{"d_model": 512, "n_experts": 80, "routed_scale": 2.0, "balance_loss": 0.000611, "balance_bias": true, "vocab_size": 8192, "norm": "rmsnorm", "norm_eps": 1e-06, "rope_fraction": 1.0, "init_std_o": 0.0, "z_loss": 0.0001}
Below are experts of layer 5 (counted from 0) of a mixture-of-experts language model. Rows are named router (the router's row for the expert), down (a neuron's output weights, with its number) and show model dimensions 128-255. Each number is 500 + 50 x the weight over its row's rms, rounded and kept within 0 to 999. Numbers have three digits each.
Before each expert's rows: "raises" lists some tokens whose logits its average output raises strongly, later layers aside. This comes from a sample of Wikipedia text that the model never trained on.

# expert 65
raises: "late", "so", "thi"
router:414514539426495460513569482489544523492565565427474511522484478543471564554466596572564558409450508519437535426457527448485539545548504516452462481585451560448512495541493450518461483478526593539434542541499527464539469471541488451591563446370490434527548510397484472539611546445507501439595502507579455441503470533426503509464395449469520439427526528470549541563424504458457446522500
down0:500589577616584515504489479447454491388561510416475509469496526504559535563541519456578513442398483469577477526471489463479520486436569522518547428560521411452490580510526531472422497536479527550489475497504561404500455365524545540468484537468471558402497446504411444453468512509479582566528503487538431430503495522517422440556543459403538466483457505511498511502470510478533474502548
down1:509522457457557484488435415505532494507467433541450483489395432456549512525545524522543561497527487540469575530570504484493525528501477515484571582543518480412516509498478451524453428431543450490414413386478548531537554477521504446582507407493528457454488510454493508510500593578531420469557465498524625504462513424579493547574591521471496427436455488420556489486621519483522485467439
down2:465501372337502468530568443519563582476511541538391482482433526578518540451394518441595508462530449495458517524599540473501521529533494528648488497537503476491502502512560451574524557564524529412464507527383492552543492489463587496503549546517521521522498498437580494490506488533521456480511501534479650494486426604498479565519490481446528497449468562432520556496538481591529490552570
down3:467457457455528521447477548533472473540422485484493546515570405538479483396514536527490462499427553461529501532482494367495563543546493513517489543518495569507475399421522408582544476503485521460516367571537448462545510569511435565554541511522424443553480492452547575460504524470541465464486436608469435486443416420483534557568533480527475451576427476546516468513532561521500563425431

# expert 27
raises: "ta", "s", "um"
router:542590548516467486482542425511500489422474541320465486523517542551461478476451522523594542436473525587484546446491504477537450482520487638485562485503471567513581541555497386472462479475447514515473533589413429516487440429545470522533504468333426476393502525462344432551532574502546496511569512526525483559588406513465526474407507587392529488554528405529543498575553471546470444460413
down0:451477485504568591487457597451444387565471466506546483484593553434490527626534556489501558500507578535535512556458547465518468493555504415522524506568577520657557544514525445563417518534573491537446484628552513488515490404460460476519488460465443510513507490476461471561489444613577461480500465607501429564580507469500431543529574504503437492504542445443593497496491562613545528451467
down1:521477472434557468505437607445410531566533435509544498579523460536417458501557559462464481462581499516480492583503448506515504498500507501536493623544548544494526512469474470534415544575474502486460474509516472419462519537452472514506465504552527439547447444601495532550478416451484431521488586412478477457480578445471522606519467475477331522462625530523451533533548471478536598462449
down2:478409408503482500534464595575413548479559487555497547595493456589499546472496486517472522439541421445426618505553553541545563552557470492558418571476502511483543561550506486442493532520573603456449430552597535449473588459476531468501545535491539472491473454506560444470461469493510564457529513462448367548532527456544469405546491499524425465504499419497523501478548507546461511396456
down3:569527548518456492481434523478529478594409507614455476510594450456556544498553452482515523455408528457516522598452505468472433538545600550476479525562550487532506542490595461512492530537589518520589521499633393495567427462508496491480442546531492522536605487508454557496548534456507462523495446506509542537386441415595524415492569567465547458598539385438476558558531469534517479518527

# expert 23
raises: " unknown", " Total", " •"
router:461575613492449447443542378525555424409542555442483461599589533608509502450523515479562524427436521479469463486530588450510473561461565506473474449548525592495561548584473376543494465421511581539500511546454434474481448427515472416611506447526484496515497562500406417599590607443550535427536581523560432519578492507407578594502432473455592492437541475494541487525498514594532514565481
down0:550577475531408492587484551486418492504473531611491597471521509517570493464538469472579484552512492380519479563394428601573404535406443478400513389588483624551392521543496493466479497496562548563518517503490548460514492454489530455488600541476520490469480531438591470444520569438624433399518537495516509479482499589475476497475415457562473518588475489501475482525472447504561477560443
down1:508571531536430500476514454487466541440489448470533555536540551496522605537480590490501549427511475513544514438473508503452458478407494519406482441445492464547557420562518414465568564498543481504488487520495457612445486481488562463516546450510546459414505539508571480584484569562543519484553549511519510581587440522451506613499510478551539517397519571496578482532520510561451514483472
down2:457551503455546514468483523432441502474407478565477433541398612474447477519461522527478513424517475458451536531429503481471465560557517483488422469470496518559561473580530443490509526596541507590549470512500428518491539548487452568427486519476521483659534535472479525462508428443593507487491422562586446511495499482485541524593518479547444517444538535501538483574493615526537501537540
down3:520566545489458459464483546466500387472539502472456469525467480513512503546412405558430514510565463534500439498469526512493514528647465465443457531486461422438530566432543553477518524528469473507505431498604423497420477470486401528521496456545441608535510552482484531413527626545542533448507559418470494465452493560499505512453552501479412467435450517454423482433487590474546374505598

# expert 61
raises: "o", "al", "gi", "os", "us", "ine"
router:486524654451491482546594498536493477414547521417401495553516529537471576457462485521573473441495435573387483405464446519455484488492512511448483520420409509447608573568505428475471502521544564602479530588418480475575483392604499482516516495494459473414541502473394506573512493409516509481553513590480443527587396493389527477452539508395450446524530415564477584564508525536486448540426
down0:485547478551489448518479464490419388488595441484472490488517509548512508512527607451418473555428452495546472579480572473486523529510474471491524526436493414499530476536557535495467487536543465516495440488507493504517544487457521450482588455556562508462497591470468584486535465443487461335528510602556546419452433531451506499489469482482469497505534540577570432451481451510578463464555
down1:519632459484473531448402450547474444540479520522460579443542520520474556565488529593479490562471470460445481542492480412613537595499525500573427570574518530515560451481503475412544537508487544589556557450516543437528495446465459491505500456467483603436538467520520607379552436543460485468494526454457501489569608525480591482359484500522501515431492465548477567482439468471575507458509
down2:530537397505477571465496552384447445487489580465502419626509477463444505524540431548470512496522465522451426569457480499490480406536452478611588527505552483574549478553430435569470632513489522443390623468505463547531464489510450483578481511429574504458512526426512503494517495537479549474508467477366476516516541548563504431453478486519539531461503442477603495456499597455520562512479
down3:549513501539558463617478491543452501465485560522511503496486517474528468385492539543507565428433546384494474502572574629505456454494547556573484514459495511454587486537515475507575506549540481508553531511500494540455446470491510407578465481461464539546595606504403516617425517533489382493544544538413494491490480423547422481467448462482446445526483487446484454439554453467498548502448

# expert 44
raises: " these", " such", " Yugoslav"
router:474533510460463430537582511510558484498613568513446449493588480562434516459477567522529591418411622514468509469449538566470485482576494571519584454502519515481572585555455467470444478415525487473517502567540406472562415497504512480614528471475439459492561570439516563506568526510521482441600542543565447507541416423442599553536472504448543435542548527561548580517394467531455482487487
down0:525506544569528551490530497512547486416543458481503497640493549473428471510557466558574469474430502481439547500597501512477487531488526461528541549509529546461562494488489438579521546420503594511525350597485502442607494473538499487543492535505492501484515496460427434493483508512533453440487529443462487599601497427576595511477511495479516587601466451439546462495548487484464491381471
down1:523512517465509560458529481469434609431567495508467514541395521571437485460470559391480474456579526520430544455527496504470519600480503565534458471487480414518532412419410553576498608478536396524516576516529549492495423555536549457469514507583597563486500553463540495549383538555475594469461477557481543458484522507504494557470505447515591563559482450494611398527485518562501526507401
down2:517518501617461514430482491461550524541491505526433520519484484472534423449530506541503462428488537508533525499446493564478492500488467451534511490461474516512601521520498443478510486459415525468449517472569366583516532504462442499477490435513430492483503432461508517478477505421432505499568444451527567560488489510657485542456503528483498401515548506498515497428546495468500403470568
down3:493519530528581485569475478584545486454577634463492513441609495489527478484425518490436519498472522472474479565472432449571526453516461474557444439522511547474495576553415385484487591514399494509574531555474556454382454461481540520396509520474501512465474495459492546382550493506543503534504445463533545496476554472447504577431457484506426543452548528581354497509412538539410470493517

# expert 13
raises: "ley", "an", "a", "w", "ar", "ies"
router:477470559519497447544614450551531504429547530435452383545543503484467485462477515525586472438469591513536519459439458436414444522522539587451497485537430599368526543538425524504507451433476522461464457512473505581562420506550484456524540453431438493455532530449467564561616560577478526446509571481487480501581497469420535534400492489490582385451544456500653470467600449489450491489494
down0:547547523464409522501454329494531507507524504529553482470577552502499491376459536477525503474524541467477486405519453442487500461498499507523524489498523493507429446481455512486570522631410475520494484570471532563373502393522528481540553471410470499504477534514505433550503608496469429455484464473478502510504420393541503445443488480466477516500429377494526409482547559480466468481550
down1:492460547541495493533470515400476498539628454540506554564539487481473504506537448514536490426462565431583464442417507549570501397488585506487531547409560446518456532524527585493474462477481437451399574474435535429389416447510488433504575449514456469529387436587456564488593550469407446595492479503424439474490504520423495471593452489489519533373529463551474478565416558565539455515479
down2:467446544521498537482496517448554491511479479495500436462509539523566553459542436538507471564441484653510514470413513588490411382428551447514509482543543468493496460509422399492443531509380564454474441449516455422458516596399416534488536529527512577469434524586425437513547529436560486497436458490563465426577465557507542465511564459507443523565575449435496497523500525497426509455509
down3:478617468490512522434466553503532526630501579505487454526412460514490502434559476397500410527574527529526534643541583527430538557520504584590573481496443385490536528357546518466448446614528547429509518488457456493524481547543474551485467514512443533505475425582542606502459491509553441487550479568473449594469509484456540496495606431454622448493508488500443517479580493595411465536501

# expert 46
raises: "\n", " When", " After", " According", " This", " However"
router:480524590476501532555585453598487429491506482549488471553536489558452494488488522549617550506459498500479537432496544491470469520488431550464541476514443520448628559506519452486486528449565516512512501487427503513547411493486402521579539486463478437461582502449448489551682579502520501490556544534559460515548458426446499504508519505464538458467502528554517535475624461579479533525462
down0:595359481539356504568470583535506572446496440569512495533558544482481557532545539510470379503496500453568523529549377562448470461401524580430521451487470431515558486495519567520492546441524445586582491483581537599562465510442502523511511476446492529563458453502484520471559524478575401484519537408456524538545480531508458464486484465430533580529486514540476543497456492520460527494384
down1:440452529419485550376534436510483516459600440441491505520375397498492582490520504443409608463525552537512621559469521510444468432466438546483575579524514458526580405493565476548499487445492479477471463525441473492596507427520507548519515481528529621509473405521572496504490525460443551537480439477561488500532604572467454469393542567529488468506490469616518415521427512542607459522526
down2:484553534606509502478483599560520559435545521520528451622527479485511585526550497441515488518514477521489445395493507534578527443522442547538445520527516480480475443416555548566526537514462504517559539436644512553547548430552566557411496470503509507536471477522549529549498519536449563513404559424553516501405576523544512568392486486470452515458425460442372604511546437508581561387469
down3:542502531551411500413469547534509501465549608481481471518516420455500553470485483456468552508523618525561518541499439503573382509459565529534483449522470552451458564470497517491511551561458535530492506638437559462538490512496575507512572475522456488521507482528542495498546446433455534409341535495497493470583468437510484530496524525502453363579472410524542504416522600501493455555517

# expert 11
raises: "hard", " plate", "pos"
router:542531512477473496456554477543519467491492534511479493511503504484455554498446467545589477454508553538484539496480543447492482496502449526447493465473461554485579522512481437451516515462455519458440437589505429463530525457612529503544584439418468458463576510519415513502558535518576546493483508518529445555572457479409541512441418609438540444508573412570543496595513421497502437566494
down0:476483472463502421467417560447495515568402615506553498520514478531436604520470501642526570489448573446510436594553453531530452515422517366511509575598502373539530402507564472496405480487523471525494519499476417613599444490532538594437499517474477436522536526475560471516501486476529507527479561477425609534484585565439521499567501404497383479573452510417500445496527526566443418572504
down1:605407516530629481472468435523436401461535558434438507579488535462504551532402531389517564507544468515448484443415447499475512497572536437540518448561529485519611491522594489442554524589511505418437539472623573488344527369447524538376578526566491619539479483380480544437469554501559467393552529534464477467469532460454493512504412454517452459424490546502493537550459476474545471427527
down2:512463559467458447632495460494521405510558429534528533583441505586453479505495492494522466523492550482448578467467475500519459485505448569401507492460481418563492549513471583478532498595417441520506494482459510576568455532461486506495503444448546554526518496457468476433454444444528515440546542441508512457471598458439498508523482494544448427490530476552501450528500395568496493407537
down3:543421520482508517425454503623401442542579465405521479479625503494489527486513486393538536435368546578499495447465492503560531437426525352521491542565546590420547401506509510488410449483486605467557481577458538490507533469456491549557496424421433494552460634590469487486556503400518482486551501500521504461558457418504446432515497458529554543494460439466547527509464470497611446478532

# expert 24
raises: "Ranking", "DS", "Single", "Death", "Studio"
router:485554595468466468544536509591538494406553582456494464525553479547513503584390522524498532470441537509449545387494572519475461564558441529448552463459476546515524576555500417475464429412538548513499535533492479519567410474523459512536535503510427423437572617452499456513642585430536503478580517485601451507545463410430526481409514542491535480491511484490511577554457435547500408515460
down0:507548438528451524526472505467570451473515533391506498476438467588375521539553467535475399565390540498427541451558528472487533506456485456492498492517509505546431534510558463452625484505479536421523425550554484504533433469463448508541489532398501432550499530491529476539461448462545456537533414509433657444511488543526535567521537464384577576416499527531507448464497456593535422455523
down1:467510580552436537589518487498527447554451424472524508494546556483464527378505497600574528435518518457553525504507490491432628582558447488431469542447594460471469516463582447441572496428492550375494475399440529485486533504504517522448488430540438468528429509515517451496451533559510511608502506506484560518481539470500488514496503458466519534519481586470478535477466461495528523487512
down2:424540505393540585409544498467534595519427544438497467631500514488461485554470422550433486476454555502601497495362415428586507538458582448526494544503495389534553477421526497565575431503560560539516511496476485539513564511530542518597578484514423539486491480575440412528515536464478549548424541469484402499551542594504586477535472516552513545467479503396484523498590484560465580470477
down3:549529533530470540388561434439483508440514514494465459524504606464496501496429475598549475449435569546543452599482450485461361512493517512508544514500467526470543478476380425539493553489522570545552515605398486559519499432427635488533461483514448486471517542472455574490473469426502506456481478476533504463456492503438508468560646524436482423580522432470492497530536592464507530488449

# expert 15
raises: "ui", "son", "ua", "om", "ald", "se"
router:486564513476456439440573448476516476407478563422419469533521535501427553511513528584581556473373539495449459463446532525483544557556470514499470504518479559456529587531470506487523446465514583502487495516464526449581478510511470433511513445478527529426532587487389487507555528500518486508500452516496463462501443505526526477451515518417502463461567462519526609601469426513484460540431
down0:471503515514441551505508454540433530501456498455491520521494496405542556537557511554448471467455416634477535468549528533467493504416514504450515510456495498438532601530451514403604456549521418505494506615632566568512530538588437504450514578489475462526565530472577505470515464524412554583481551571563487476523518533476463445508408518531438433459506538500442517484466472489460475483442
down1:554492494411518436442547558511439528445488560463524550487487547507422505498526534455452515507477492439558475523435452533600500492633519386465493581524535484413477437606498508461462569489457554489463457525511477429582562451444530533507480530518570452482473516518482415537559513501470526471466519435400556580556476516522475463452550447464516535452528489547576506517485532497391575417408
down2:453485436466570553540462519479482486459467505432435467528557472454480548519379454464531627516570497557431389477518407459488509419527504406467516501455513507528408441543459506466506604499553496477518494537530545415475627477485482543456502541496490543544469555475469507505512528412482383550499477563464543470453430451469450546481435563444495484470563443504467497488420458517538473468478
down3:469573551505459485483498538439407474537417436601451520464456528462607479446576547521495527546540609528548494462457573589425473472451522633512481485477561432466598483501435469474597433518448538450428494489424525563495427620482492450570493462551489439527499472446547383499461497498567565514490445467557502583544464500515581573640523484487545492565536430574555467552522432594538464409523

# expert 28
raises: "ld", "ow", "led"
router:467600594530427412450523451601482511513541550446419473551547537490465493469429501530519591475468523546479468428471525462518477486483471495522452485487411520483487569541437371450453542481556520579519498542482513482580425478543498510496547473499568480462562518455436488536541471447607554440534553495519421489521456516451553543435502518410540459459471398537499532526459498572499489548451
down0:439433427471471533421415467529507463420582538470514484465451526572419533492546461509480509473543505422494461527457565492450562519527449511411573432571497514472490416507412570459448505461510480511554414510393565489491549526531521536522544423535602417534474515566462503515448430468468520390496520596423452402507449470478414503547503544466506515504636524434550468474517585480560492382475
down1:470461564495596457510460526466565527489442552558592468543449478507487441531530479464515547494498535524491505367486451467551505458476520570533420480539517408558514407453498558434608426545574444508440420488513534480554528535449564613505408496506497473494530495481543497512421501525496554506544567425516406468542500464529566541517443491452448506547605518394627438500483477525489558491394
down2:463525448550554533458568501513498533557507437481506484517461468522497490445475428495466486547450494489447569474583519559493473511544479423465547574414523461525466513538567482489550494493501472453562529460588517409465473539404500516527602543430429552544551437449503465543486551514493384587556440448534501564605513518457557519503462442499457495411377541572545535543552430522482476514523
down3:513476495505597523426457537557542384549569618484477521518458541391511570464414507476507422470545525503481470466476445549481586584504546554561483423464474515453494587465513400552530514480619499473546444493509478483435504427447497497481431440536493522520499499553392554506540568450489547476544416607514476515520500449452509535530487405489447492469510524555429420534397533539564426544593

# expert 7
raises: " she", " background", "ative", "---|---|---|---|", " details"
router:487520606466493389546530535537512404385555578446474438461529450488500505497451525540456585454417527457450488487447482499491429581515510493471530465516440532471485563502432520592444519456536532480535524478421509487499408514459426520512526452457484477424590600520462400503586565495564475469589556503539473511470446431484565541452524547453563378479453538549525564541465491467487523516445
down0:446523482471553489483486554480505522479422520460532457477454472646502455377464505543513560520476454510447537451543512558485562516530532570471505501478480542483443510454525535492478471537463555487468529504427518489509453491555409520395471498474443533558569476441477485499449431427454457537520543448489423431451518527477526586527493449509544587557414439485516553517527458483520500388443
down1:455490477487498507420601477494542511401457415456470546442438508491486567513577552512547567457408516577479571508493519382530438454524541414491534456430467547500462433516597501595441520467545496543581543507576537410432414534531392462523522507515539482487583556460457414504436531457572520543384469406411534542563512485431503468415392514562453568502530562477456464490563467504519418569569
down2:419553531348534524551545516503471459493553530487489515479544485482511449485361492484561508404487491505475488509526507518548465554451525423482524459599489602433522473561493468468335444560520469516335546561506524427563562527436453483538566467527511584615469487508479568536507456550497470519481500522578554472456595564531509505511528499454513420456483634506572488523565433523543513522614
down3:533506484497485549480476393529493420522491475427490570499420513575512488539620546490533470417512480483463496488532575418564556513443407436512530455488536497583482546455470526504568403509489548556502405522411499489467494566524605425516489456452464428486543385554523373492605575469461525537509575580547501545609400562535496494566466554475463507547522450476470514542470478471442628487512

# expert 19
raises: " p", "ed", " ("
router:515636554464454523616547408544537443448510494514491503549571531511516494524434502570487544491451553537489555377470544509523509534480510556399480508474463538462542505528442404437480510447548496570395552552454406509556477550481363485593568492444550486501649530501448497508528496489520575457530527557548474481484461418536535575491522515414544472483527389545519573526513460485505485523437
down0:454584662541478407478546443510501518492534463477579451514531508545527488526471543463449486444515428543525563565542474475598550481460468534530468519515510442469455501329509484486539395411493507576438555572501459585569527579520477538538473481441509419519522505473479505467455508569521509569612496525494552460508552432514473478489528472451575482521445490566543506573567449504549536404471
down1:492495515398475488495451505514532444630560522481491503464451448490462654430501516516444515464543550504543436589409472468462556490553480543476506572556598548602526463406418483536501531530511440420511546470518496456426498538419458508506476457569496567469445509404406509541505519598550508535536439569537490506523537540479513581498514516539476535490408492551527574402490438475562496532545
down2:467433519408553517474479548506497511447536451412486493529473554551440506518487523459534479461480457458550468475458528408534561508509531470469405526510511495564360567410390646492416571557460491542449402458467425546578479526454511518427505503463545492534559503548460556527550460548504475443511477470582502484588556498448501457464420557451446444430506602421462532524530487541507534478528
down3:474523438458423480423463454484454429556422506510458585479459501547424505566478570453567492512485550450570519467447554557490538482478447505445558525428509532542480512536468508521555528593499459466493494530428567474515594534550428498549529470568494469398470588519409473609513398429547472531532402471408437527522447508587546536563468484508487544554454590497613527439549501503513518593471

# expert 20
raises: "ille", "ler", "ley", "ia", "y"
router:510580633521521397470564410489547437491606595459455474499526534457480545458457491501471541548436516597476620462511426466395464499521501514509498490521435509370544548519421457469470452440479575507464531559569522554521448484492497393529516410499463477463505528467349505506585518486596566473526540501523422549570489434499546530336495561489533475511509392577496504502475508520481515515446
down0:527548496413553475522428445538491548558469409506516433595517476464557504530501591538569476584421537445494389519527488525414442560569426557519481502395497507525412523474490454536510506568531560645501555460469499499472446564514535455472520431389518508543539505472511566467490428537459452443386445542528502543517535471453530540418488471505446501525569584537407503510511446510560510527457
down1:424533425517443553450475502503456497504514550466528493537545374500511544440438511535529574478473467461424590537568523511538474428490475487519542512459495478578501480524501497488483523463501532544482428440469423490495527522548580463524472527545512536486490530604558401486501463433541523446516544496525472377499552597554558516548487439508445490489581516498543552569421633549514376488488
down2:429462548527489567486452566486486612595551515412554529481564517486561413487474553494535525542453513486411474558544479510507449512539546521518387560481414531483594477511559505475452524540483519446545495467469529490453476559537497471520431528424448574470584519452392545469519631447530561470561415597451491603462447496455477534464461449429480443481497437515499470518522470513473510486469
down3:563432508467618562584460545565423566582522480455517555451463510399496528417546564524447541497459472557558446533549432464478502547440536460467447562518491407510539485575519564431490472567459544466486551433469521519527470512493555563681507524518485537614447466531468571450493451540513495536521543545556552598517443465515599492384442486481393483504590556518533516490551488511435560435510

# expert 12
raises: " leading", " working", " alongside"
router:502493565503460474553510439518577473472501509479490442478539618506463551439498504580456564496481586505476568409424561498466423496476447530502427501512463598475525571544512512503480548465520516591505566496433470484478493463507508489562580463505486485475568559482401454535603530525573521504491436550553426560557474505457499521469469453492552483490516487517500527541471474528474413569451
down0:430448515433450422528488461504518537543524475556505496583436513424496519526453481515641438412508453470460534522626506475424564497460493449519521533368470546496483441508567470525598468551521573492511493591505545494423537592591513564513420484545504447536490543455576437497478554581510524509482539490457505576470541525467371404530487466456485405541524500535532480420508449556520502464489
down1:476573572420490445537508448499446477495588513522553433455500505549438554497491464520506577578574599477529538536482506496569519467480436656452414485521446492514510470495463471489513454554430500456503495567518494472493618532495493517548652474501477486521443441421564477442461457491486534493567523482494471537497437533536452469554500427479458564504497449539538503438516511483438530523509
down2:469658415540547460564417518543460506468515513427418546445573498513473457482467421421479480455475505511482578505479583499447509539472598505591531477449413594493428495527510455486543580487434465527479487579569555518545499493539421543494476515484490506462409558555465483455488487497541499450491563529478441555477600480474542533408527552530480536417483508490524506499453532573533383556492
down3:549440458512486536606502483444562467468507449485497512487493490566508393452495491379487521511498462507550550491467540484547540501498520523472505554443543492507359439491421510582531465475507460500485464474562526552504571566546505561517489444520534525395469445476527461475411524445512417542489521412435542527480527531454502571561461486449465485477463473446573506487476519581517453515501

# expert 17
raises: "vil", "iva", "hop"
router:534535581520495467546551460550481485539556495487393533582557481520474511576503508532616549414488506591444496471422536516489434492502516578413535497520471525405601561533460439507463532478608479537410502564498436503571529465565473462512607466508476492456564534445403515551528515459558507500514504481514489535607485464483498451437527521555527524532547360532544514588454516608443408499460
down0:523542498484563492556532423638545436520454552499473519507493499634485452596487517460555634520500522474530443497558543518575510517491449482618440459440453559535479477511499436433494551459466455565522472481473453516510486472488466481427440442571589542404492512563508558561523441480434505563555504541533551483478604526526504596532587390546489484569503555536440482571454555573514589497536
down1:515515507547510467350530450447466519469450546495498538481521423526421475472407429434573573473450505431455477483479459394495514494464461505407545521569596457507550560445613476507527440464599380513431437493487505473507437471564431484495493546480445508503498468536544449517477583536562523559486551386479443499558527532479432579436652510472481473514510600481426493484547496499485538495462
down2:564583580589479444461489513530544556456580405481589597577542424540496511512545505576539456547528460539503485449395517557568435368514451495547473503420480507460535485444519502526511415446487463545526470484533467542522591523487458564534524580569443524533547520534572407485504453547596468470548573565514484524456547460458491394454468513519509509548545457490539498507528505531466486476462
down3:580442449565455575509618444504542463454435454459527452595406458446429465468533476586497542527500558529443472467485521402479486451575573513470511475546548482503542472546467561569506430624520498532512511488519541464436550462505548560461503523467450561472400506524565561486626547560514491426380571427458495414500533577435574532565452639462551430493534592430460490441429560462497508498534

# expert 72
raises: "y", "rich", "q", "j", "ado", "gun"
router:458496593418466469531542481555546404452585563434474377495590436524395470545474553546513489458476498527487459487447457466442402509486450507479445468625547575381591498523491542453561573452541578498468468572449575454506485445495500412607507400500476422453615576483402461477540545511503541498499515486553490567507469507498553577370471511457593458479506462498587579485527505555466527526507
down0:406469549516468490497519457493502475411501438545479501543474468504541542415505489556478515561537464419523420479463530483506572551434440555521579509558475540546429500536517492451480541449618554420545531468504547481545598549444463515451531474497602481470466528526574470460486505489414519462549489405446564487528465490490544478626442533482541510492477499504417433523425547628601480541500
down1:467531479544468450551523461556579545530459568534419426474559509454510543467449555461551515465484526435497555485476537531442537526554495526443406531592465451466556495519465530533450501359449493547448554471508447464536384509547538435615540582562441431544590461467523430559472590434453450502586516608458574500458489552518496574550530498512566482491534492440529590413484552594500521518560
down2:548579480556482564496530489540468456570451519556417462511444510508565502484532490413429512496505500591571614569552471509465561505462512449527547431438420436497547409506515584535408508452514479547483485474429491510508525551513500436429441474501513491485474537441576510515457477446573566554602557532495426524520518559533481418571524538498507594506554456571457531499541502481502595576457
down3:453530477570566497504470516511422553499523458401498470487463429422458552463430494457475485484498494457464472497408474529503520367453472542564462581556467443490604473502479448543533497481444515440566571489480496492494486457427572428414549513499465513545444449563472482483479542410487476525415504554553412515557426502450519575442540503418435393456453490541538475569434453490527517564552

# expert 10
raises: "z", "kar", "ts", "nes"
router:478509511481502475551509510484499458437611548371557453461552468535456559497504452510521488519484475596445588481480458487528452497516525598494521490525454534428607539492419493551491492413553562532455514547444497525516458415482440418529521480490504475454559576470427503561534525499486614416583511499554426584480420493499475529380508555408543457466531469461550530574490501537450510572504
down0:527543483455456564491507459531412503495431393418455518399526542522505417498525492624537452533434457553494537439519561497519545513381498469519430594475436511573461436511532436541459600493521470472490549510523566463562546534506448413500439520491553516577523433520543558502536506378431447490498516499491559482450577469581392578529481497458468487462517484461495567657489542421528526503467
down1:644512456374522503469559555498482497573574504501485474518471504528531555530544489484516431514456517414583542468470519568471522468522474620480463452537415481559515617485512411478517577497477485539502442545507476459464467461449545469454477509462441487396495585555439461443519488529514525556485486537418431444482495491537550446514481506431531489515503554578487505566472559513544449457537
down2:446437524476550513482506552537452579527536547492491575437556479484500506492418568544567451480398506546557462443604539465499464529406583468504494579519463485459480456539610553501384498520585499424472485438560423522436524414515462512427564529577581559513616492454446534505549524458447483524508490537390483383502462514449472479523367499535551431369507462459576481414514529501498435454407
down3:516529522486565477497467429523513525558410577577529491418420513527460477493584486430550439535514575566420501531489462576497533505578566511603484525502504459443515501371497494508433438436520447562558556501544557484399486459471530472475503465499461581631456479431476557540420499554490557475480492452457476545452436522485564464506416433529532531416593589440476464395480533459431513512469